Experts of a small language model.
Size: 14 layers, vocabulary 14636.
Below are experts of layer 7 (counted from 0) of a mixture-of-experts language model. Rows are named gate (a neuron's input weights, with its number), up (a neuron's input weights, with its number), down (a neuron's output weights, with its number) and show model dimensions 0-159. Each number is 128 + 24 x the weight over its row's rms, rounded and kept within 0 to 255. Numbers have three digits each.
Before each expert's rows: a language model's description of what the expert responds to. This comes from a sample of Wikipedia text that the model never trained on.

# expert 5
It responds to: Subject pronouns and the auxiliaries right after them in narrative prose, such as he, it, they, has, had, would.
gate3:175130119137161212143116138137097131119124132154149142119129133126104129165114078128126129110126140163121089128041130153117133106128121128099127129122118116148098127159130137117095130123133121158152130133115128128131127160133143148151070115150084100144129122128109129141164120201117131128186107098119129127097122129136145099142137109159130094161122140127144132137162154172085150107129130128141099116134146119131135130135153086234131125107118140145134159135097123087121125126158128
up3:164132106111136121127115128120126124127160143124156133101131139116082115143128092124118122111126079130154129075069147100149108134102115129121138111140123118198131211154181137111069122129126112104115140155097147133101118130159147128121073127151105078129152123137130132130137117132118133112139155155155151120136157149135153153108152117130149067161118128146112064122130153128105148113133117167155141133131132084128127134150195124162107121150069131102122137124136103130122135131141090
down3:145092138153143178072120165145121096172147130133175133169137147110094144109097123173101084131113127154118159147074124117091129172102119121127129124115144191124143096124155085117078138118164107162142158140164142127128131135129122109130138126163105111119141117153113167133146143118101133130123141138121127127135142148096122159127138126076133127088128119112156147174129150135131174105139104134148131137083136153100131127121137126111068135124125075109129198151166140123123136131136133

# expert 9
It responds to: Word pieces inside rare or foreign names and words, often accented letters, such as í in Río, ik in Rikama, oc in Pocrí.
gate1:153113145128133126130132139135128115082155133118128140130175124123167169132126130187142120125141133124143118159156130136084122128134084138083121093174138144103116092177128129123120154126190087089168133131145133117127106144139093138141130168151109138138205152104142146122107119128149101116146081155120103135126125172128151101134140129114130189128173132129092133120178123184091136052129129143143128148119130138128140134135093126120129169173132122083123120122119131124130137129118098
up1:129156130162117164089187126135115152125085128132097118133097078100115125131100119071158170144140135128136183114117137136139121111136177134135101154117115128133122117139135104178186158129110150111105137120088144153164123101134125156114113128147130122129129127098147136125125122124138141147101132122102125166128117161156130143149174111127073141089124136127125084126128122112176119113139132083129141153144122096128129126128137151157082101095146045179141134148139156140089105114093136
down1:161133125135124130130199131113099162156137154128120132139126130153085136089115127107093144163118128074074163122131141126140084098117127146132099120121145114128134127101134107124038129116138140128134046127137138126106090153115125165146149137135125148133130128115184113073143173137095124129132120147105102129112113108156151101123148136120137112105141127118127128114132108160133109100123058129097153109166159110115154103093091129132130079135135109097113154131136133139130133172107119

# expert 31
It responds to: English given names and common name words such as John, William, Eugene, Kevin, York, often in lists of people or casts.
gate1:152119109160080124134135136159100111135105123088129116119111127114138131154161102100101113118131118112145122119103133136136106149129152119131097108098130118127120104167111224128134173144157128128180128143128104119135085181137178129144157168123148117145149119126126074096130110145155101123125127144127104132170157113113158150152111147142129103152114140130065103128145108101135168138115119128122147129130124113142163055167071145125157114136132091127120120097115113178097120135109144
up1:126117105151128177121128123133099156126122159127073118161136126110107155144147142114129129102130179150138150123118114133110160140108142137126138136095116133143087117057162085126099139065138102133133123161111124153143142079149166115121084131138111099131088140150137147089136130111121110088189119146142126128136113074136137131129143140139106116198131129095118105111102134138123118100138106132137120159127116131183157128136111103094065108088121107129135098139142186131131124109097157
down1:108120140084123119132112123131133150139097078116109129115137133109210121116166128129145140092119146165126132134130116090130121107136129117125107123080156110101155127144096085084127137140126127160110133131120142150091152125076093083128097145155122100121087104126136140161093097132143117091130106122152138133110139128099190094149098127151141096116131138131147114137064145121147141121156138126152107082155160106144143170154129121095145172098101142099145132155162177148129165150147129

# expert 10
It responds to: Nationality and country words like English, Norwegian, American, United, plus paragraph breaks after article titles, headings or born lines.
gate0:131122128150151142127191145123161104127110091156124158128075071128129172137162127124165113153105121132089124157075139175135119105143127185119099144131149140088125105108124155104070117120073120123082115117140143095121167114118128125119130154123149106120135129160127115066116128128110145134163162132116111134114090127138141136126117132185079129133121118162167092155142121134171107122104149118128152134130139153107173127164146127130201141152146129125122129120130116127105128124147127
up0:147082146131124104161161119140114123140126125109138110129131123069132132138106128160127167128098129093179142084170127111144119130077073136127144112112121116134078161129097127140122127112162090156119193143126164061139142129127116139125158082133107129124146103125130119127121136129126125170102165123129136095105128164114156137127121140111159136126137120072125169124067146094139144177077119122154129101138086127118106133136127121131129134128203126130135169117099143128136129128097118
down0:105121175110130121145145108135146108130146128127135154127134131144126164150113131129127121124124117128112125122108102132124135146143127005152124122155134128108128142143099146082102099125137096136134104138121121085134109109137167126106093090067106160103183132147096109166078118132158121148148161099141139103128124120165166117129093149156132102129126112141135129122148143134171128124151114106128093073122159113176123141149151129127078151123136107137132094091133128112135090076124100

# expert 35
It responds to: Relative pronouns which, who and that after a comma-ended noun phrase; also table separator rows and scattered word pieces and digits.
gate0:156132099128080111129116186124123138173119131120130080176123124143119155130151188146131140115126181118120145127129131189116098146086138138148153098124132136103103128120132150144099132111144154138142143117133120136157136109136178145120134118142128167127139118127109125107107091156137130146128130128170123144088135112125134111130075138072097182126149159118132107156158115145116143099142136130170122130130184136165126126098131126129141129160104183151117125131144042152105112110128176
up0:139181170137169121118143067131121123091129151132100117114097127164120139103103132129146128132133114155138100137145105164143133132129119116129077158144126145070120125127137147108125137176065124157129131151139150106102142156124084083105109128109119128098203130123115127126157141071128165099116130094118121136152143139137134140093137137070128116067115089154153131129158110124136123124126124129130139128176122122136110127131174115167150157170128129141126162159076143128138121116164145
down0:122081138149178123088132112122089134147126134120148120124131162172123108098081124139136149128152157110094115108112137079138108087150130149206146101093112128140081125121145124142116149108100149140099144120125130145146114138082177094124119133104143088130142112118158105119157140089130170152120131142122153111115083137132168116137131169130106155094096127135104116141094141109137151099128146131164123121115125132125174131085133064111104144120121124136152141185114082101109093138120130

# expert 3
It responds to: Plural or head nouns naming groups, works and roles, such as band, album, songs, footballer, films, often ending a phrase; also closing quote marks.
gate3:142111109139127131169102097083124171147124132141093154116130136166125125119126116107130098132164126162144196125131103129146088132145126109119133150135130079104093084116122150131194075120161114124123161129154165132109136119131144125098072125095112108119133140106128190086112166128059167096122101096117145102161140133135119129100119111120160128128144121117102140094135125102098128122115136121131171120117105102130125148164136134113115156134130110124128137184109135081173129099129155
up3:130127130113117173118099123176140108126136127125162125127122132127106111157148136075129126135131143120159093111112150127139155133169139129057153133074135192156143145187157107089123114129131119118139113092133117117111146176135084169143102109153136134122107116140129117121117119118142132132107131152123118122119123128149104134160128144138163159091092116147125161120118102175144094102169130168094112139123168115123184113079067148109106076134122150123105107108156121145153135127126089
down3:138128146083140169117165108164135158134124114131126122136092124115185153133116112129119126123124143141135145131139099137139178157133104127114120134126134137116099115149122154151114123113107124131085065102138137125192097103147139096124159153095090129176147170130135143134092127132160068155140109121175159122136125132100145124111133115153065124127137137142112125141149148122150113125124125149162134112128151149128177129153181126072140151150112115102188103131113078146103090083137118

# expert 12
It responds to: Main verbs, mostly past tense, in biographical and historical narrative, as in became, joined, pulled, moved, deported, oversaw.
gate3:121130134078098072144096116071111143112111063114131127128165125132115138110158152111099126152131136134106095136143150165100089145112121159128126150122079191157100136128127122110129128138136106167147142067113079124105134132154118135091100140067108172122086115142132128139139114075156103070155124126115113089154168129132152157131156126128111131132118126112147131129160136128109092146153132128136127093133113141158126130136113120163105130100146186131158095137129125128129143129121093
up3:099143129120126103102124065112126120137175156110099120125132139125108097060123117123129147143111144138114105161120112126127108122113192148129141216129121127134138178128146122120149135083134118161140134117095074130132129129127067125096128113126118154134089127139123130170141128116118117127187149099122101106155135159119149126133112127154102128128125150118134125059153131120136123125137142190148127124118045118147126142104128134176186132119131127125123110127143131124091152125128113
down3:142120146079103115177133151084094148099144117118120131070116129127137117070134173096162116116133143098126076139126127154160124061102122110094128127146161124142131126132181139134128143154140104131118160108166121129165139081135100152148133090101134139111135059124091116147113129102113130122127138120143140120142168126146146136148115124111106112112162128137127130064146159126171127146112138110128138112094142131117104143121128195131128129125089167128115096165154171115144158132146130

# expert 16
It responds to: Modifiers before nouns: 's possessives, adjectives in -ical, -al, -ive, and hyphenated -based or -related compounds, as in political, original, Afrin-based.
gate0:172167061107085133151135071088128110116131145131144115134068164158122140108134133108133105148134125094135147128092134133144130119075129125158138113118209122134131143110093129122123106127129100122146132130130133140117133104124146134128176128177146131131167136122122128128138107128129076131126108132173091121074133104093102115152148097119140165123132102132123121160145120141127152128140136146128109154128091131106191153148169114142098128102119191186131134135097121120156116126158147
up0:089124134173182161087123134117122106146114111133135113146152122111199113129131093145105118117095109141123098156142128101154163130163191120130172143123156134150138140115103141101102124107145170104129136144135143125151104198123093126121104117142146078095087146138107126127148146136124132156186128122111151107197105138115099093117097103142120142147124091101156153137120117118097130169075168120097147113115162152133107149092128156111140140123134124120143115118145129126128138154121112
down0:177115115113171135121120148137097103130102122116087145147156141138120087137126134136169066128127131122087128127132128103157109178188142113140126165116134123113118096097134114134123131109103113123142137118113194127117119101158129200100125098119138118143119127168105128174099115148111188096137085141096097173190131148117118164127070142130128099125094124141133103126148124127126158126107105129143142139118128125107145168129120130127127131188163156117154092117144109114131123130146114

# expert 20
It responds to: Capitalized office and institution words such as President, Minister, Governor, List, Department, and the dash opening a list line.
gate0:173146144130119099122129128128115140153117136131124157139114130122185149094106114093125146113082196111115131170186094117138138120125118119160119126128124117140119100116139113120120134108123145104147147138087126125107124107126148150143176120146132154086132122121139126126130125128140067163122144185128131141139133131132124191058157130150128091130173140126159125128091158105073134158140122121139135115129133114138136088125118180099125133126160132085066168120168111165134116138083140
up0:125144152124129074128116157147130128145109124122095132127118082086097122127122138151112122122128067124116111143128120137133104124117194124117127151167107123067131112142112176082133148172091154111123068139123128128134148084143114126131111145111129143190169100122134158128125145098134113129111123089157126132089138174144155097105119132074120144145114128132164071089119172145142155097139137129128134129130133130096116133147117120131063114124141139135196111152115105136121146111137113
down0:131099137145136110133100125096135124156134138176153133128133135128137160120168127165130135148138149137097102123120162128094143138140110161134123058137112130125110156110067122162155133121137130107136076163126121103158135134148126173093130123130030134123157114130129131107135131133123122111134149101119135086049111111117119127103120130122107104151176131127128145163151137111115115129077124129130113131128080132109140128077160134183154108124122162116120159147179135156138127084147116

# expert 14
It responds to: Digit tokens in numeric tables and statistics, such as vote counts, percentages, scores, temperatures and years, often between pipes or dashes.
gate1:148127119115136137087157127129107072114108081108118124142109117126124142151169140095138116155077105128124110139135104160131108138116140129171163129105119049121135127132147100133083188151101149134107067134122099131169125113135125135125098195118108137156129133071078144121133122126096119132114132104124148128141122109155118163095096132155127119161141135133124141125129158125116125149184128112180161104106144120128138087111127153143121135123086145110199142104143124144140128134149134
up1:116095145094166131116128135128141105147108091120150104115126134131134106127145109123122147114097119168139128096121143154127128117139174139156134127151125109111153132086151162153143133149152187141128132126143105086127118125126114127136095190164083122134117117074105144123132122127112094129082125112109128119137131122167127212108107146140137155165102129127129125147138128097130139079109127130129145145049117127120139129082085138142166158079105125129197117138146142118162085157132143
down1:143131129151082143131144105136130128109130127170072127160132098099123129171134138126140132141137121123125126121133191100135144131125130129159152127122139134108119145091148094110116138128129152068100126112099111065108166145132063137148116142138123093143086132142154121096127111148120139179128134143160122097122148122126039128132157126126124118109137146103143123134079140125101152108107051148092113147156117133121157133177138124150149111130111158130072129139138088142132150150116105

# expert 2
It responds to: Inner and final pieces of Latin or scientific names and technical words, often in species lists, such as -orum, -aceae, -ensis; also decimal points in tables.
gate3:183123125157167129141166128111129095120146110127140127126125167187148130114148143128133135130094178095127143071159089115118056136118148124155107145158118128124151082160143122141153131140136122105110104114087102112160124126151129143111147142112130178147129073110105125098133106130171158136180126141117114088118130126152141134116148118192098098164130142126130137123132148126109154165111126124162123120118153120094159123128080133144131121113109072135144163137141167104172141138108126
up3:179123126131114134130148183128124092161141118141127126128127158153078125096100104145107132150148128173115103127133104130139107077118101126150184135095139100099149130154137124141125089090128166128129125114105140131181049129131133129106132152113187134138108137124122129083127127150165135129177139107132076126129107124151152121121135128132153115133140176175114104128126107116118164142111093127170130161126110099086122103131102092189089142161154107126132132132118168116132145125126145
down3:128124109130132129154142123113179117116146111146122128134154161087101148131110155126155106130095109171125122091162137129101136123154131147122136109108080129126142105136174106136137066181092120105109150135085135104110129081157127081120124127135156096119130050134101131115124139124139111118120113175128103139129112111156153126121130123091118105138126129152112165128121128105121142103110130132145146180132164138140088103134137115171127209138078111147201142157111129128117104135123111

# expert 19
It responds to: Byte pieces of Japanese, Chinese, Thai and Devanagari characters inside transliteration glosses, plus some capital-letter fragments of acronyms.
gate2:163104095135142134096132117057135132136148085104122096157140132143098141130139123180133109171138139138127100127151103061139082126129143132101132110131125128111100129111129133119150121141122191127102065120107096147120122123101146079128133108116090180125168132171127141095095144107113073103110145072124177162081133123143116136134133137110078130131162161122138155125096138112074117115128130122139111134139131113127128142123132129065125109138118128136154127124136132090124135134132152
up2:135141130118123160174124128122105103144126164102136127117134126093118122123127149086136109103128175131105165132124106154085144134156134106152129120093126121156123127115145139123129128141141114129179212053139112147135129143128098127127106142127139094185083055128136121162143138125128153151141104135108097113153129084121108077126133068161172167107159129134093128109112122123120150159159124135116132121133124114124067115118126079121121128129155156139153121123139167132109135100106102
down2:136160095119142129127126152130100131130125118115165118112134118122081118171094072116132130118118100164138136134128098146102088138122128115130104148143096113130128164104059131155163123123127199156166137126126152111113133129146120131097165146126127126127127186111144131084117095097126056139150132105131182125136116093126111103180145129165107156148119112138098149147170142126124126152144162102134089076109091109134136100114129128142112124099134116114131136106113138135174135096082159

# expert 46
It responds to: Periods and closing brackets or quotes ending sentences, often followed by line breaks, plus heading closers and periods in decimal numbers.
gate0:131149125113170169172158100123127119157131121081147080145126109096119144138124111116146134123075095134113156143140132112111135163096116093135127156101159133172110117146119118128132163126115179145101118148136188130087133167177149159128082125130149157157121140090147111071115117126117126139148154137133155157143084114146129126124128086178135131130145151161133118075135129157129131164153136123116072080126163132184114100137118124142131114123118149134115161096137155147122128133144109
up0:127129109135109084145114151082114144133122135144108143122131146132145122106136137131112119123168135118168131069140133137167113106092134117126151090148088115067110131195135123127136132124037125070133139131110107123166137109128145129138105104145104126112165100145126166170129096106099151121122135129141103097160130158143125129100129143136146134116126115081128140131095168083116136086148112119133167162114138112101136142175127097128116116145092100177152116145093125099148137159103150
down0:139106140154159124127167162142127085139165129156067144114150153130152110155143106127158134124127126143138066117124131119199153144134123135147153144132126120166136122130138129126136117125180120109112173074164126108140120124131113175137151100121125140110168099130114107163133114092121127131147156174178119128119139106125063147102132188119143114099106151130119105143115127196109171123099133134125128139139082123122118144147161183132119087135139134111131105130128106141116129122074128

# expert 8
It responds to: Final digits of years and numbers in dates and stats, plus units and coordinate marks such as km, mi, ft, °, ′, ″N.
gate1:137131126157116115155120098063131126184136135126077153157098144139113143049128157136163155126134112122142146125138162128113144155129124129135124117128132125106124101122116135091119082090166138134138112118134129134128100108117139107135140186104089130130157150111133142127123079117130135136130117145128131124137122127099143160115112130177139148158130085137109089128143160089088099102096122136124073096146129115182086116163148097094125178162128141193125138160090117124121127145148148
up1:145126125128140090144134130119147129178111120128062105159109128133123152048123155114144155140104114095158153135098099143122127157154155132142123117167140130125124119114120193125111106100137118133173144112130155137134090127123165120127161144133116131164143155130131124135122148097120136157120124152165110117149109170119129169125131120155174144214139121134124073090114130124078074146086125117132089112127101107131105128137143080083151160138162141147121110101139116129132119133124139
down1:108067149118090078071114136172114126113113115132124170098120116115144109165122104137078118124126084157126175120134140126081137096135128127141137168126140128133156167098126145114116099107170141126119095088111098143142153107119117151156132155111134113105120163125124131133127144097149133132159135164118167123181153122112125133108125160148128138122111144169128136117142095115131149118132125163081099116197161125157115169100166124118143124128119103144084140123119111144171094101131175

# expert 26
It responds to: Commas between place names, in author-year citations and in large numbers, plus semicolons and punctuation fused with quotes or brackets.
gate1:141145137140118089112147068124141134131162144159136120123121142108128119105112107130143127109138103128141140128185128074128120182133135193136148146135073118167106158130141113144128113152105133140141088127136128191147088139128079074127167104104130144126171128132103125107163151135147103131122134151091129130154176134127131127127094128157105129136132105114174125125128103156130194089130078150154135149101141127128107151128143125123123124170137126126130142121097147145107128084060120
up1:148099118125127201128128128123122090123122130121108135117136124150096181143131128128132167173122164144130126126127130168119131075108117067119152078135211138107181130110129152122080113140172155120117133156125150082133143106141153169165091140153138128112077112162128121124106116115129135122127101115165128174107128136134118149121138139123126127109127151122119096129139161132118100135130161097119130128146109120160146143120153127141152109107129121145129115092133116132145132175220118
down1:132119153079150126131127135123128134110188145134142127136152118140125150130144120159115085127139116119110134107096142087111087128144117141171110152121132131133133112138117147195151111139081067136123122141086133120119149083158118128123098150152160104097119133147127122121113171108128121135123118083162115149103126120118131171107127102127111135113154132126176149137180125137114145148131068093130077163131082114129125113078076133093084098102149105120127079145142131151159147096121100

# expert 34
It responds to: Short vowel or syllable pieces inside foreign proper names and rare words, such as Stra-uß, Bord-e-aux, Mon-terey, Vietnamese diacritics.
gate3:069128129126140113126112153110127120104180145113161120185177113138106114122122181128130120134146129123126175118161128161107120126161134091128108144079149131137118130135156093132128158128149130103115075126125141127094132092086130125121089118113124179130123178180139116158149123118138131124101123093133122139139127118147070127139128102108159135098075136148145173110152129126117128127127190103199129134097135150120153112130112129137139150105153130124143140136132120171135165139189132
up3:142130157136117099129078189145130124132084135141138128124122115132122125104131183119149128110131105038100174113142138115133127113108138099155094140129187144127150113128058125121092135082107105118103160129152114130126111126124092128120077131112185180089146166127132141143107139152100129146140123117129100137127109124111134134143138128134165120107054153107151149083150141131108144152096128115135124090139124135128163152114114142173132129128126122096135157142138099169128130113128131
down3:129120150104096149146140127168096112140121092162122120126117151129135108122103103131137094112133123087164131138091092131149117121070140125123132194112117103126126098116121121156150126103129131160148103140125142121129084114128129116179129122118151136127119089117127130126134115125138126148072123117133145101151110132081184097135143124146096173157095173093132137124115128127191174087165128123120129126129058138121119134142124110109078191109130153131137142112132126151175152143074110

# expert 22
It responds to: Opening parentheses, quotation marks, dollar signs and == heading markers, including the parenthesis before a taxonomic authority and quoted song titles.
gate0:141078139147128092129101112160139113103153120097128119114121158160144128122109131125126128135124138093122122155124113174095052107176142130122134073148143149068094132115128154121073110128096101128161129157133094110152135114118145137159127126128098142106111087128146128148144121149118120255126158129141123138130099151143130121142129155112143109174124135145124126134140141078127054130129169127153138122128139128117151150114129135123128156119128141097110125128141141126160149122123140
up0:122149119121152140113181120114071154137080087120112088127110122095086124128172105112130117139139058141107134108117143146190166173115125138128085189128142045152126119137101161121129127129123168178115136098135123117159122125109118158126105129128161150144131154095109139122151118132156134051135112127132139102123134133086136130143127116125138158116130118129135129107131129120152128127186093144128110122162159128142122101142146139145137118107117107165126107129146138146096093154132144
down0:146140181131140126112154110090243139130132151147171075119085144134140127107146132123158115112168140134126075121130131127148127115128105127157134146142128111121157144128119133136069166132135109127135141106175142118128120124127136135126180106122116116110143115135084109124170110128132125130143143118132121106126124111142065124133119157127122092127116122144124126127140137162128148141125100092100115117127163149188108123123083111085158163115197116152086124137111114119099156138158113

# expert 40
It responds to: Line breaks and row-closing | markers ending table rows, list items and infobox lines, plus closing brackets and quotes.
gate28:151191115128114100124129132154131146105116119093144074096126131138127133119117139074153197160094123159108144119092138179125127085187088101185103137164128108106100129166148103127136133121116109089182111180123162121125098135122102131141143107129131127154104143161136129121105175112136132093134118106107141138128125159123117129128118127116130111138125137122103131059130125189128124120126128109124135149115122129128070175127125121151127136125124135105131107126119153127152162130076096
up28:105136122123160146158132190134159116127152128149138124171135135119128119097147128173124094095146127096150124139141090127134121138103139138094152113097126140150125133135124194072128149128121123195082157127140084158103126129116120134114131122117142120083136100091139109126125108150057093193118116139135127152125129118135123130126158129145126126099123076132128130153126125045170214122142117131128130119169150118126129110125137131094151121139118129145118153158121128129106128115155117
down28:132095113128101110099127078123092130110098129125128133155107154126131133145129135125100113109144136074122123128115160129169112129115132144088160176128134127156154100118128147097170116160133113125039124111121207128136145121145124198127144134127145144180154087152103141127147137126116154126146151137069148101106113131101132128119124116098142120101207140122140123169137095132121101152134123154117122101164130141105121157142157132122126086149119116157135099101112120129131148109142098

# expert 7
It responds to: Nouns like season, list, episode and election in article titles and headings, the word there, and capital-letter codes in asteroid tables.
gate0:177107106127154132119146136129053083110141110110121117124129124086086106140144154130129107125202123153049120106132128114142134121127076115109122145180124117070175143124119139121117121133143128108086098121136097129130138143072174126161081178093090132104136124128123093130113118128127134181102131115113117176174130131162100133114124124131122161117134099118151141076165112139124131128125116133122129146123138136131153118124108133139093101134099151111138124155146130132135161128113135
up0:122172103154120163125163108131091123137123157135136128095159127133133122158110138172144131115130124159128119132129118098126094135129109159076151136098112214124122134110115118120103140110145141134155133178193131155118130116159116118145089135147097117128123106160130121093137146151104097114069128080130121098074138128114114097150094133113205127112128115096141080147119130149125145127130119138137167110125077131170119136189128110142114115135137169133096135131104131104137143129153134
down0:123142121127128132135139113136205092117137130174133128115094133045123083133155135136139134125131107162135099103154143127058103149159122121124118128143108146133140113126118107138203094115124105060098151136162130104130085085130107135152115132125123134137116146129129120136138129130110133153090130179141138130089091129127125125103142146120138145122182084135141162176103116137135124161127142152106112150127119113113073121138109136170131128123125127165131131101096081126124134139134177

# expert 11
It responds to: Opening pieces of verbs and words, such as ass, def, imp, dep, un, re; also LaTeX subscript and superscript markers in formulas and designations.
gate0:164137164111122127105119141126138138142114128126139069128134121116148149104115083113093112117123143117125129096122152136146048127108168102155178107129137112149107160136126135122102133120126115132116065133123151122125124150112128119132139050124129122132154153125113129132156152110133166138122121145123140158094153122088111084145099135141151128145130168167153152134164180116126110130170117132201132114141120133132135152129146153116139137125081171109112123058107061111118146138120127
up0:128128110157171156110129112151129150162118126146131188129132148140134067144130158142116119112092105196146131122168094129133135126140133142137126124138124105128143112116117155130126154154128075126130130151116136180126132139140137118088121151128130182129147073128094182095115060128128136112127155096109131139152110168194128174123128121127117094129101129114090133127137106117112128093074154126101137137136149135149115128119169120097132071133137117095141167160120139096127111113168138
down0:119093105192136117109143121143160116118078155133155122122142080098111155128111084104165143118097117125088103117179135139117136142132079126115110122124114125068123144089123131137112136135140115145110094126137148125140103134134124117086070115117125154074126126092129169126120124106103137074121109112116106129140107150094200137118095127081122165102139080101154113157174118114147128132170118150098116115130104144167113136187135154128116132105152123123118127135141097138124115112140122